python train.py --n_experts=128 --d_shared_expert=0 --norm="rmsnorm" --init_std_qkv=0.0465 --optimizer="soap_variant" --lr=0.00683 --weight_decay=0.13
Below are experts of layer 2 (counted from 0) of a mixture-of-experts language model. Rows are named router (the router's row for the expert), gate (a neuron's input weights, with its number), up (a neuron's input weights, with its number) and show model dimensions 0-127. Each number is 128 + 32 x the weight over its row's rms, rounded and kept within 0 to 255. Numbers have three digits each.
Before each expert's rows: "mostly gets" lists some tokens that are sent to it at least half of the time. This comes from a sample of Wikipedia text that the model never trained on.

# expert 43
mostly gets: "s ", "tion ", "ation ", "ers ", "ts ", "ence "
router:154065101131159138112090151114155124105174182126180048128125161135143121074143181091092158161107098206158157107150078162153118140135183126107119106050119119186117075118186071121143143163150119118147125150092130141107140146155137086157125166108103115122136157116167162075100116190128130118137142118155138107164133226127080171139135158123118180119136132118067121181113093107097128118185
gate2:186117123120146109175120084131153146149170130130174106111172138080105167082132162150150063126103158146124043108117125101135141138163096151125151144098199072162134084124172135095112155151158134117111115151122113114075139108202078095170135130126075110139119151107117093079132138143114116112130148120191081092097160189056094146124132178063127125101154099114065112152090085151090130096192
up2:072157159130114166105094152150105163079176065162152170069136066158123080115172121129163132081124094132122179127116093134140131137110139135130109117168156133126114159079078132172151111107107089156164102102156132172149124137108194164137144125180189141055177138162123164148138096169154130163105130167152129147128135056178157119102102132087089090120104151174146179074122213103119138153094
gate3:115134121108167089113119099123118179126106101176153097086140125135181127143166137107135079104133100129106176080169113110101066099154142130124120144142119099161087161176193046151146094102115074146130179131147099087095140183139135154151128125099127103125123068099060108139106122225130216117103131062128137146098123109140125083121130169130148127110120117110028172166099150082146119134127
up3:145105138140095196075134173114142069145115114131135185135129158117115176142127161114219133201118152112140109168117130157164166164097176160115115144137157151093076064122076192136148164107107162117083116104130186160125185118166097132120087118160134138114137143094188132124151200067092068133110133158169112191107129109135145167124156158142129163087114122154159152104145100107155172085106
gate4:127086109172131099085081137090149103121171167169113129144128158121122069111111125065128039112163075179166162120182125118122194114158151120091167121133069139088115085139071134125128129169103156127097077135105100126121080160162134102141105114087140105062165109096133140162043157168080080133092119156090123133139136176128092155100139055147152157085121087128123142162124136112139116145184
up4:143172142050102148147190097159108128125139069110160076072124100168150141169144147149062229189096183130097167064078105121107104164120114137152093139120152126113089135098174141164105171159153118175098150142172136137125164114171139101121092146165146109182105115168126123120209102115182143086142147144154141082088147111138170128095105146092111088132122119154101123128153092119110120098089

# expert 0
mostly gets: ")", ":", "\n  ", ",", "+", ";"
router:103110222087125157138153143134146128111154155112130133129117162127114115118116131124135161101088118143152163159150156136104131189106149146206110155094151093130104127083147147056140079128082118159153108141119087144104125083205150200165170094103110094151136131147125134169114130111130149152129109098219175101172117100199110147085135083108147145087164110100179150171158164086091064148182
gate6:177126134096178152189089162100135123062088144117120113144123086112117149085132134134096176116096131211107144133163188156162018121199097123143095115092093125069124100119144116136107093136173172126125154112102085134146102103176141149163137195061100103151150148168190136111138104164157085155133119109141116141143115156161124165129136124134144119130142169076196111117097122159063127094141
up6:109153090132115145146070142143091081113064155141119123154123108088166176182104148150142158128041158136139106096116160153112071094145146153053171094097157137087137109118146201154114137121118138105125171116186071103135110118104154119147115107169163156122170171111145114106116103155190081108140163208176145102136114138089087200123158131085110117170172173154174124136109126164100115077123
gate7:147131133171089134128143147046164128181190168142121164080066148081172130127194104154160161176115187131120153140161186086115175093116131135139112135160173098193123100098131174108145092133170147158140112089122115072058133085128137140075102116114153136131165100137129093130132146106115096115125137095132125169157151088134147172155143164151194116176191128093165127153080099107165143182102
up7:077100094136122106115126154148096105070080128073075138137135102137089096149023176086111084076103067102116190108119111153167151158135099138154129110122071156089127093150150108151118126133147131090082117111153140149168141146107093100210118120137127107085120167082131184152120057194150136164137086117121108106121091114186129124092125106151109132107112101122111183098213131155157121110132
gate8:099165121166097104161157135137143186187189123124128120079146096132137134143135135161135102111105143115134208094129131135156205123142147111140114164205126056159076096199098139140076117126123189136084170088122143103048143116130135132136129106111141110135142135107096095072132168166181129133149158096153131133055104094145153093142135111167170146123083184124144178160164058123123159167135
up8:105140163169143123158209126097149151141184099138134144113107153135137085094152135156139075176117204145138116133098125119142163133161139113104104150178115108106135110134119148140111034112137160097130169151127114120116102059094163096116133129134097084181091079178170088047083147163132081133101142095122090182116094068155155106114107085030157163094117115122183154147152107106113120116116

# expert 109
mostly gets: ". ", "). ", "but ", "\". ", ".\" ", ")."
router:134105163100131118123146157082072148110106147015090077135106129132146127131126224082106184092123168147126117116151133071145107099142122162111129099155136154212068139171169127130176064143119121138165132161129101132075129142131144109117117111140060089096144084162148174159113112170118136168144084089161130132160096092122159108119079063172131189163124094138095128106121152133088131137119
gate0:051173122113069118178113137122130166163105156117156148137117149159194089109164104073155149087093145131147176077064112096092077133182121114117100123115109131175131168082124124127071209092145137151117072176156093159117100170081108143164122173155109131072111111162135092102077121154116144196148178118136095160079101119129088155122142092126106147147121084093162134101139130075129119161131
up0:163121112122160143092181160127144116153134151144186136159139116115157143147047152165134151152137147113168059062099090098097158153090101117095134145199111152057127096118107123136146093125146101105106157124160144156113164145075039114109156141119127125177082120133083149075136113075125084047134114200142083091123083076137109110131180076166122143110155162145093114102132114132077104140121
gate1:117103153130121119151144134096139206167141109135161113098103042085203173107151148124126148154112083116163134109111124087086137113097119122152138090124126128136066163147093103146118043087084101133051093168141131180142110119098091105156103095174113141131106153115162115162057123161142099133158132132141108063129086109140132185151133169122121183144039142129119141162129146064165152076132
up1:104111126144132107148152124105145200179127104134157106103110039115202153104152150125120139146098089100190128103137120098108110093126121108136113090139115132109080159115088085169136070105081111104059113165135134182113110120110117124178094106173089103155085150133151118151062115161151109103134119122148099039097067108124104177157127166123098176160037148124110131181104143066129150107132
gate2:141141090099045110192139143115081130125151157100118138105045086129127156062095149096137170163108163095146130158141071062099188145138131146108122108127141062159123128152179075138099139145109127136115102115139127079166101108123131102153150097107126131074107182156181149154052148157148149207097109071088119154174153143106160113125089120097148215133133131119148105123155157153161137120140
up2:151150086078073109148095200142133125138122138108102073129070078152120147098091116097126147194108186117152158126100054101127173160145099157170150122162133094148128162169171145132171166116112143117106106143149069070188066139121144133176127089090104100070108176167132076187127139158091158175109107071147137168120132156148123083150134110118159207141120159141151108127144143168152120138148

# expert 33
mostly gets: "\n", "\n\n", "\n  ", "Genus", "  ", "Coordinates"
router:125131161089150043153120166108126122155207107143145144118136125157115107119084136121125172097103121114112198169188125160107170174203145116139123152084133091105162112102216121062187110122117149144172154133140066152076154118190121144142137123117114108146111145126151134157102114177127136139121119090210136122135135135115129170091105093142171158154136180106186137136161182108087094171180
gate6:125185089151105174091193094131072145182106120149110141036141116120100112085073146100118118116208117080146147143156140114165123111155107090065101122097135103096156132095158123126129095120085117109143125206114139105176176084146163134107100128148156065114055089141173115153114141147126126147115074118153099144088153131150100056150089082105146102135116113175171149131124094109181151159154
up6:078186158120125104134165102136104153177096137163108138083134124126127099113077194104111121075192152083170160118199124121135110174151101095115111137154109077077148120137138173153174057123064116101163135169153095063175124073108147125088146120149126106140094086117137101134095092137142094167121111121137090167088105135122090083122107090089170062134099107120151089126122114080132123128217
gate7:113170172111148159169125160143182101114123083104109199159100121142127128057152128109148153178137096087129185179097137134182145109112097090119073120147157176145103156119134090142197103168117132144130144142131113136163153123141169108111135132118096180167168128166133135127087081112134133098115084172180249116132128149084194144094115161147059164115076123092114132139125097188107128120131
up7:081088164110097090107125125165097102115113153118135096094107168123132090171096173091086128082110118121105111115183119128094108175127142112099163156113102148053183119218156193130075145123129157112139163130154085083129163122074126155126138126174161120118134160086160084170136192089092092157149167095104101088156083097089093117115161127125177044113169140115165135096156142099122131173155
gate8:101055131178098141142115145154056125125090155096121137120105094076158151120094109163130116148073125173081147109156173184120175071120163116151171099110132117126178124171113114132102145160133114111170119136143138128110159168093126161226125128121176130146136101095135091142118137132144109130139104113014061104161151088124126154068123088134127175099205110068143139112172173118127122115114
up8:174123133113103119153095143120183125139140122105121124137118123142112145152151130129128123152191104110090137183046083125159105200140077152132049097132150145128127107087108146123186111171167120187126052106163114096117067156174112110054117151148093113140116175136176137128142111114126124111109212141152187138076121174112112087162111233153120125164098151147086149149138101123111122133102

# expert 105
mostly gets: "\n", "\n\n", "|", "Par", "Mexic", "). "
router:132101177132143069164067156117106126148168156128148065106172129134132062158116125069099128144116088135098150178168153168124142137155133090141156157078077105134167094093240129125191096105170154111199134127126099118111094089203147175151126115153091122141106102144186135120138084180135167162129121128152102098123127112087130136117149112175174141117133173097139113131175159106139157186154
gate0:070155119074171127161134146068085167086091121080152144129110149145149092109195151124178117100089106140156097183137190137129125151045168134153145188130092076129126173128163154092123162117110119131158122116127093113148126132128132200049096109129139138103070118158080165120172132149155078167153084088149085134109111103159076146133134077188139095122101197147138177131127131102115123132117
up0:078151100099150135181150129094155163108101161109168185122103197145169111094163122190191100160114123148125063156092202131063163123130171147159164157142066104149115142078154138118113184123106148128170164142140144121127166110138149177139091153117100110129126106118082176092173158122112056140119101074117164101099145135155085133111166107169145072153105130117160155139125094080085118082089
gate1:139116165052138141113021086127101137143151167131137137142170081061132108156155130143086161114064085111087124207101165092135119106100154128104096127149121101144141189114155133147092140173078125169171131133084110188149059135185078185105132171140122142104113128101084113129076128131126078124079144187124133138120115132123164108126111112194135119137152133153128148142140163088082124185139
up1:119115163088113135112027096104097132158140155132138161126188078040136126169138092130084147118081100101107110217100164095161126105086148131110095120157115097159137214105135123159090148163099116158174117138088100200129055125179082187115126177137137151097130122117095121123071130122137089130082129182098123138120090124127156102112113124181141110155136125153117134140155147111115105188118
gate2:107164189134091133107194094096136143067173100206104082104149168147107121120148203089068114147158143098113125121163120158196120086198117104111098150125115114104162157155167113152154121179151110094132129141147156114144112041144161132107117161130141098108103163116165152166086108097193140177110117094130160117133156083096188130083164151095127093087087148122078149121126178117157118145156
up2:163097095098173120143084154143119070157110141072123199121067088094141105127096092170151123135092067191178113135121127088074131153104120122138140128095138169133105076100105147117139157063100130129096159133114082141112155194124100113154107078116089167162128084156115142093157116167071110080147152140144100101106113164158051161124105093155129175165162101108177083133126067150074158122117

# expert 7
mostly gets: "es ", "ers ", "ts ", "als ", "ations ", "ents "
router:141061099095132143133097124138147145125148158160117069114133115118102159113125234115081137181159140156208138142161108198212127121168157081127089146061079154186124119137185096107179136182101122153104107157074156165109160151124118090194111145096100135116147094127148130117116131159103132163180118102101113122141156128150108115147140109107094188083141118145093120167127080106140163159156
gate7:109146103127101113175144111085100156101100142136149070141146110155153182115157073130115130142163141118172107131088135107159066149156128120177100160066166093065154103058164108106143124131120074059143118108128136117108166180126143162174221124133114073128164101168111139086106165181174105155204126081151088142103114104141051122152123145141122097151163137106107144068127098107094129101126
up7:169087128125119119109162126115150109197131106101171138154119182153140109144122135149051131156124083124157119151147202144129101134110085075162149119136122096178151107141145162115153099077193093135152127143120088132077157059121136181128119190164135176184078123027084127109151099132142128162183127131120175136132135147120092071171089125108075119183181107134152093113141132103107086153153
gate8:135124128161108118170171118161179091115149134149199126082150140197114094129132118166115159166130132113129086086092091198168134130138144097210151148145136070136165111193151156087163036120148174119156176076072119088145140109149176110102105151126065059119127151152139109102117124129167139147155115132164119132163161104123131137142080186135096109176154094153110089163082119101115138092126
up8:147123090128134117176162115121190112166147089160193143091143128160088053126123125148130101169143135110152107083126072156197124157125146131202122126099131124127152122161157183067154051158159151101142159077105116128138136149160160111099101113103050122108107168166152096160133104130176139102173123135136104128164164098161113148127053117115126162138163062098196120155083120116117168079092
gate9:082134175070139131123144111187159137163107085153125140116144107130150147083107106125126171141174130151152102148153081098147137126120096121099174126125092189122179134132116154178102148171056189180140140167143184154159100145150150122052118166146104175105091144122211096134119078108114126129120092128062083063154057077125169106149127142148107115111135169088101120138104073128158182137129
up9:156101094159104135162153166089080113094131143075118139169086174145105132210155197141126095093111068063114147148081153114110150119123144111143096161108172095139099125151086089100122100085154112140085168126128099103120141128109127135175154151114113157118123170111054151113122208078164114130149123110211166138097163149092141126114173100098170154158118124149161115154142155045149088182112

# expert 30
mostly gets: "O", "U", "A", "I", "E", "Q"
router:084140199080108097143127146103131159162150171097117132161135179086147172115153184153126158162130116150127132151178123145116126160093141101163067083111106117108087131093132136168112089109172162179145149122109086077070130125144123155172125098107120043137107096148169174101129082152119172127105133101160143067108089136114152194097119093149172172109118099128118134097169133118176076149227
gate8:100156155088127142139169157119116075107107175172098178065107147181137139170162106058138117104112131165142201139092163125116084163131080122087123137150114078146059110136162108181150157148150121118094122153132074113112183084066201124088105162075094098072147132139083084135165089137134170113154149102093149138133107131143135121173165058124106078117116111145104118096143138096111080110156
up8:097178152110105124140153137114148113125088181159067203081069115165134121190160144079125143114114113124140169123109137092084060145113087119116132170139062120124092076134168111171151137132156093134063131143095055120109140117087158128106117142092116079075186101095106132124168087121117185102134127084096136136123142168108127129162194031128088096110121128137108103122126155107143071123095
gate9:143181135133152096148146128165164164111101144100129112112164156159134077151154151113140144176145120138143125116087174170166195168139084139112167133058105116132106127172139132154167106084134201124115118141057140137128117077104145133053128133123169090090131133126116123051186162145110102131103151126126140156143081115159124087141139076080136092135052127109148110112156192089084198121211
up9:167098127129135069150148113136134197116114127157116093108137157170124102150161203098165141176135106121125101117071195149186152124078101137147172100096125124118106127098122126159134160098115151130085176159086193151137149102121115178080080131109165130086115093127154104110170141110134171145086122095165092130153113157125050120200182039094137101156107144108085073144147150086121178105117
gate10:139131130124161133088084112146088127107146120160132143099149126131181172109143099075100207133173095133135163083168132154109040165147142091134075116127085101150189158149137186151126111130132119144089149154138128132075147173155129115144091207177056115136083098183119132093093124126080141116099078162116127110149167146151095079154065109188148129089138095088111158149065113141085134141106
up10:085138121094147103050157148126103114136111155183171098132094101129170112099092087100080111106156161163138142102153106160101100073129102149101175083107110125137133131142126105121115166167084124143119154061139176093143132128099121095179139148123095103141140141168146080193041121184205081154147238114114085117151090153140088129152094121141105122128138107135082174149135158138137109115184

# expert 115
mostly gets: "first ", "est ", "over ", "ast ", "ong ", "ting "
router:090084185122133164152115103064200151119110160129120162061141108157143089097126121102110100129153115137084148084132127132103150129110076124140110194139098113170096189087157081119138133198102139157115124171133097108146126130141152099117120177088120067103159109174148103140163140131161150168133127097067127133103111140105128120108160076191104113124103108000114124098127125074071107121149
gate0:165161131109145144161137166142155140119140159098112162149137135088053124130032168121137160174169115099160070106115101136123096115110103197117170111091137128131089111115104138125165216119146232141107075133124113146118145130195078162127147139140127086078172162117217108098139154140155140143158134101152132108103098151108094155122181120082085088191100133102112142145098113134140136091145
up0:122100146204121094124124091112132125137105100113170143093132090153152150079199078118131165090137176155135179171154112126158205116111131057101137160145130151122155127154130135159105090197092093153140168141115174116138108122060128124102103142170148161125115117201140119201120113141111183106106150133135107102187135113124145097146115164144141128082150114137229113065076122111109123184086
gate1:119087085124120156149076082149159151082170142120118131046126203162085126076083178153133154098101109115125158135177112137107099073126096112101159140072172151166132129146142187097087136121140134127104120200104157186141142191158188149107099120177112121141176146149165090126108115164147149107155066118123119128124182119120110165139199163146142143138136075090160130172055150140102127135135
up1:127109166184108163153141134048135153149097157160131144133103133112136164097159080111115137133132196132141160102127091152143157148190137122138151161172184176139069164132097133116106103133138165102159129102107135133170148153141130070151185104145078020133127121217148158154135113105114106156119186138138126163141098084094154129222198145148127101088156135133118077142141108108120136090094
gate2:135089185112095145148059083094162146135093138110067133146182132137197152071103175155106098093116121087099197085133130162156101104168076102128135166165127139135147148108122159163079111133140138153173115154137169162141115186178182126096135162122109099131135061196107160117143114113128124134146111121079113141102128160075118177136165116171146093160158035066129152094113105114106139108150
up2:155073162108088120146089093073172128136132155136036133155145138104159137087125178133124089152149134077126146110125169186138121102185080094146167131142113125132141123093135140140064129136164127137133108137128121177143132211164161096119158121111101073102086103172133155104154115096117138163136123157070126141091086184105090165150190105114147114148160039049141182152138114127081134104092

# expert 24
mostly gets: "O", "I", "U", "E", "V", "K"
router:108134213115171117130173116093140132119141122079111126113096187108178121098112156174134161117086125169166127167149096175086120141093164115227076124082104146095131100122124129124110074128111140165132129134152135100132106122136150120145129106092144055161146103132146189095121128128152226137116146088149164072159076130173171175062137092164113193132151073126127152117133128127136108159180
gate6:144148167135192175205158131137138121143114131154144152111086100089116093143119158155105161103098139084171191167122135180144122155120119094137115139154177115127140133129153090139143080130192100111163142094121142090153119143133187183066176164139106147193101084099133122121230081109159126085107081080088143120104125106136190097166141113148140108206163103147155117166131185127100111151139
up6:123116160121150208134155132161173120131082078236136136102103052092116135123126135143100128124146145132128130163089123146129102127106141138114101149112156095122113142159148084145156128147153074117133161125151115069122123146097170131078136205171131088212130106130145153170154096103170114048182167128065134163080139149088140098151153167160122113217157119154096090161122157150118140139115
gate7:123116135115124087137092131106173134131137152137140152091177131080142096040137148178119172148095104135095074138173132126120161222137143139151107157151147116133088132102120138118157118058087129123117113128155087125141127083180183101071128164114099099093095127147136154132181149108173166103086153129147165160095162110123143108173184117151098150164040126147175162095218131080102176147131
up7:134088135128124067116076145104170126141117172146116193122164158075130092024138150149104193151098103133057102120153167141093141166158135154139108178134121120094100124144113146149162157078108143114100099094168102126115093082169171108083149162108122108117107118134111096123158121118125170091069162151155153158083111121106141108141193109136118144152057137131202171094165101065122171150172
gate8:173091140144128125121157142021147111159111116066120147133146141117165082164089091188160104112080137137114105165176040132082096134129164091147153134116126122152155074137089079152144143130126111161143090161135165126126118116072137114083193177101167116144144157144141121161114144141104194114135133055174148124172152091103130112106163087145148154180117118199134123122132155164106073134190
up8:185107106179142108122145109030182102138093088078111142148149116121180087166070097177140078123090134127137093178138100111076071127100193123168116147158115149146134072142108088166137131155118107144148093147120132118139139147085194097104179167132146109164135157206097153118142121098121172125156145039194127101132155115126112138119129105131158123138143114193086135153148152172097091141141

# expert 112
mostly gets: "S", "C", "P", "I", "B", "L"
router:119170151179114150095086139138154087117162083145132150145151174096204160165111175142162102090110130110135110170077126132119125147117112169126131123136089125075184160084112154101167129046159186113132139112169170179167149122090120067154119095142099135178075094165119171103137056119104131072133160158113110104175100091103172132088119106120153180071108082133100089095100110161157156116117
gate0:119106140082154106131177156153118112123123088080168161149150133100070137127178090148118128166127157134137201134189098122150175167126082109127097137113112137135107170067127100139129109162113163149150081162079163053136152126178167123143189067147151152092161122094150055120123091113156122108092194118164153156093175121178113168131136138194102173128159128092123123151129185058121166103128
up0:126110141141098141141107172125207132103085161130137126171163086104049132107126079103095189165149107158156122164105103103132135079163122141123148105131111135145138099090068204214059139191105141145071124159094158088133145076174130148113158174128177130119136137130164160122185149112144078122115140178140121162113112198155105157145154163136122091114107141090166142154131123193124123102082
gate1:129122105102080143137136111205136160144054116200133160092157092144071116153115110151059115166185189129120124094198182093166123113130116141124156146104149124185094152119155087067156174159137085100123139135086159101155132134166171138104148121146102148145193164073113117162141097093147069162168131105101102175101142184104142120120106163131085085152162148106170137113151134113094085126103
up1:095136076173126141157175164186114109168090133119112138133155131169116105164090103091099100179164166133122082127110108100151090097155129117035087117024136126131121164085086117114135133176146138115138084133110160169156096126163123125147129053127067142112127159135149135109149115057107074129213117134086129148095157104119078150110175122103074116112159129111156078106099148119157132138072
gate2:139109177142171083120123139121167024134147144157085112124183151110108151096143109161101143103133123117127117150120093065135199100154127172078114102143107096169102121109102125090131039150139126104115134120070098161145098103106174063140122061075136106092093093120131150130110062147111130145121078145056139101154226137157136143132168105127125151117113103109112135107058123132143096138171
up2:104154071110110170154119091138103200134127103123125135138133118124148136169083198079146116180100126109114159113108139143121140130135194119144128092076104170074174130145190121179132179137105127134124133185173165089133198119156069163137139139143128159145118136139084109110143199154107121151167180095188085149144064113125131115066103127100143105120089169180161129139192152159139143140057

# expert 53
mostly gets: "am", "ad", "ig", "ol", "ab", "av"
router:135173116104125132155154122122154133100087163123152153130112127128116132106120141126102157076109167144194130124167077103150141156104109123123153096064123125121115045097148092133122130173136150133130106102095133118101050104156094224127093117118039101124151104147156177171150058138138125136132135080119196044152152181149132137087119087210151103140101138131193116113155103103159134172145
gate30:140177196136124136147120090086095118109113160112128166115182160084111126113099092186079135137139165121120130167099095150157187181117102155115120178160105093120073084129165109125131165088110078107099095135157129137165143121112159142121106124149215093103135097105098153111154120133093144172056127130091133076155193155126085170048106083123095180113158155092146152087162125125105106087190
up30:163199180136141101124175126107138087144125136070078110073141092097122127083116162177143136124225171107131147119092107197133198164098125102114157136194129133165150112146127067105093180117121132145137143114149119137182088126168138165136067171085198155111163116108138098083106134127101136154136076110063172170141139115129157146120122104115106103081136130120148163103157115120082161101179
gate31:086204129110139155073145150069055108062119192120142138131093071118157145069104215143115112078083152125160122134176127126144121127169099103110168099141110093123139107170132115132120116133101084127151095107151129074160125169108117173123154107142150158118154061120149121191109068082138109095087185168105167087095093128162121137118095126161150161152065148139093150096138093088161114135122
up31:079190121104142157061117132056058117060102183115130143127071084099181165092087212137123128076082158101164111134165126133175107108160110087122145103120132074120140122131146118151139115148089058132132092113155149095152122196096106144117179116136140153119146087125121111169092106084160095093096170139122147110072092135165123150109089141170159153158079139143101148091136093093153115112107
gate32:157129090143169094145211108119146121129140135175151148116108156151133090148192091106157102133083136155152152072130128150076154112154155095080115113195080140140185093105146093173174099116153175139053134157115107056189159086121132122171164131140138152138080152181134123143166085147119118109124179107092148092159103147205135086137118153134180148107072123127157169150144122076160144122154
up32:118136140218111135129130098115173152148116128137194111109074171135120117066108150092101122187142097094126098167144137146133105097139111106098149086177133077131154176142197148098154144057114117091162115078097174124051140117130141160167086111132146096103125121101111136153088110177146177160100123177125083132131129119103064192113139102114069125153114119145062112185113126177131185167117

# expert 17
mostly gets: "John ", "man ", "ard ", "ie ", "re ", "ack "
router:120149134142158133136096087109130176134112143135124151119122124131146130155168131152120154130180100131139109078162124103215068154076173163144133152089131107152135135123174106151110093179061177173120124192100076137166125154168095109146153102087072117160159091180146148138108098164113149102131151081211151061136120189136132116139131168159140123130191151058097079088128057126126134164138
gate10:097103093176183099186136117084118146147108140183151117133076067136148118125093136141141173167075125128081154119156121143147168119141126096081142097053154131140148069136135155148125112148147166114143095146202145107166089143097185133118134101082100125074154084137142142171153081158132152140113126068116167106108178133137146106131191088105090153114102172074166067105112193178088140166102
up10:124168176099100156158138117172161021085106148100131141108202120131121169169152076123076155126139114112124092181122166126093100139110091112138116135133105173155175149177151125064139205116151202112161144112051086128170089098146133156109118173151062123124091201092130093131153121104128128085164139136111111105103127126114092136135169149138154130153144149144082137076129096162173120139115
gate11:153109181086136106047148128064152146115110203084129127176108148166180147130124130193161183095219089076159151108127160134129068096116076097136103177101119126083167083147156141171096115149145142135146162174154177173136146147119155136108114141060149123164136118119145064116093115118165104102156100110149135138122104140132091160115182099158140094108146128103156127094192162093105118145151
up11:132157203113123170102155130078137158095115118106141162164113202156150168150082116160190138114101099103180133071129167144100087129083117131140140101096095121131145051145135125099101130150092106145126153094154168155118191122140166155153117104139195153172211129101125069131134136128154094117176101103140152143147115091174070120106125104163137103042131106103180076148176117122171117163145
gate12:116090147139141138147120122095114116154111140117134076094086090073189156122131135096146072092109139143196084141147126089108138106094146104129101162113153175167104143179169121132129069169052166138104064160126105090165159168121142141191187088122128133128165116176159129080089093231136115106140093123151082114104149138167179073117127161111155153113123168113102123168081147116094139164095
up12:116111089107153159112085064142068149159113119098129114111132112132136108083119167121104128129151116132219133060164082143177140175138143111157125099106102151168183161108146076178138089179109152143127130186133153128146125134095127169149155119150122134143063109176161095079118057182152168101124114097108112059207184135170144080133141116132079090081146119125084130141158117140098174152131

# expert 22
mostly gets: "ed ", "ing ", "ated ", "ted ", "\" ", "had "
router:174216103102196133179119113099152136135122159119186108019125111137121090107103103117123155127143196162123140076143119120144137103156104137128123152151063171139052062097137101124126073177142133136153108191139075112108120096092090199148127143112101118114164105157139122171144093119106126124158138133120086140103103188087141152088117124097136179097128123095108134188140124133152063144121
gate0:198154133198171128130112144113178167112182117148104084087148125085102130099130158029161118151123085155080097127129191137120130130109177135150109122096138119181100157107152168163074145093164139124191173130113149126064154102131126136158120146099136153102161154155152121028134123114102113126153152123200068150120114113172111191149127130136141122137124128102187145187143115147171151146089
up0:195141116167099111086076119145140138118152116086116157106118091111150043117130148142155113176072122139141108111156187200125109145014179136142115096077151160167107081144167161131125141078115087134187160038129151134113143176117106144111106090134143140134152137106168129101143112116042155146134104145170132149103134184130113166073132125118143135117095137063128118163114093152139115155114
gate1:123149051134116092157136107071118087101154164144160117105126116087104122110105180086153128117129132101155146104165154153128132102150155123035109095134106165161102119130131132112166146120197149190134119129128134145157136158108141178145063124149028153112145189138137089097131109062141075199142114121101048109157064091138132186137145132098185139166116108113111188130110102140124102148147
up1:147077120130124120153135169137158139124105075097082153142117118162169105125146053146099097161109190142095133142118136156116145192157174116146122141166188174159132072172149085085117096166142078122105126131113133101128118172107143088149135094124195114153127098160070140197140124232137096104150139121093155152145192079124126102110088099159120110065181133132157111098147118090072126124081
gate2:072136159108115123131148106109068110172057109121130150095127181078182170095166190143185154103135150179122154169142118093152130106093093119129093141134159127192116107124109101069155094140132096134140127102125159145104106120155159161135090196180137102113127119117133109143066141124149161136082079083113159154129175138087147140069065143073115182109136123083075137084151139182098114196123
up2:038171137116153140134153128146121126178107146149118107080166099066169163127122185118172124145142130185157185122158096096115155102135131147142123134114202120154122099120122133029139095123144103171129152150128134135115107151093111155145127138150098052134152120064139116139104124127133145142132068084112193240128199100101173179106123145132105161122120134075084128124188139138126113138126

# expert 73
mostly gets: "um", "om", "ag", "im", "ig", "em"
router:104171187069125108123103138068167106145166160148109124111117155129086103094147210121088137082097127156117136130132087117103141181146159105096125119097139131092128101119163141148125132142109124133131111082081148124090071048177132121099090158105069132123142091130203159121147118143190173108125116108156166032133105170118143125111162152146151087154145131043144168106107116121170142210129
gate0:153134106063170132155134126181140131028153072118123171161195158142092104136162163149117170179101115106132195197088148124165136082155175118089114135130143133093127144113092097138131109052118137160133129129117143129132133140168168159074105149130079165186080152178094134136132099141132097103109168122116121172144045106204124138142163156117161165157117129131141081137163107125168162146113
up0:147084075021142080142139145138119122101143055127107131186179142092139112114158146129095145153162127108152166170054167126105188125136145112118146121134132106148169089113073170143123176100109140169081149116074142125145118099112100189102121163111145126125073116111106119111124174138165128196126118138180130178157176153168182085146129163088165115085136143142157097153185115108127188115097
gate1:152115114160104150101180175112103163108187092131150101144054098093112153177146136107121140172072102131136148086160138150130176139139098163089096049123086153123108086187179097111118111133074117112134127130102099185123144102159145128151112086130116136101099136154057126187159112110107125130160115136142126108189059148118136090115111158134065163106078121139163100150083149053069074132162
up1:195162072128078209128147154170138133125124127142159169165125059160102097155118141131114142155138129163157083085129118131104115140147130138131149094121090068128137104116169122118099086165095183081070147100126116154154175113199087160097100127090082156141110106131103143148170158141076127139148099145115202102100153112104171126118099135124141093105110170083114181160125083037086143085083
gate2:107111132047150153112164102096117126146146164170167072147092099150133077170093082097125102101115145124101101097131108125108085139161121097102128147132147145089090117111148105126108034123107137121103146102078187165160115135106149146152111134135137106205159155049131184169121119119140103134154121085110096137075129057130104144062084192073191139096122136159125133166122203152146107153126
up2:149159077209121122150091158152145135119128126094113179107165155105127161073142141154123161152147131132181123157120180113134153107119128162173141117123093099177199123135097148123135225154160129106158125153198091100104110098139113137109172128131098144063118121174129075081107095115110131115093145168145139105188139174116119149208192092141071087158135130109173127102130057100081143146110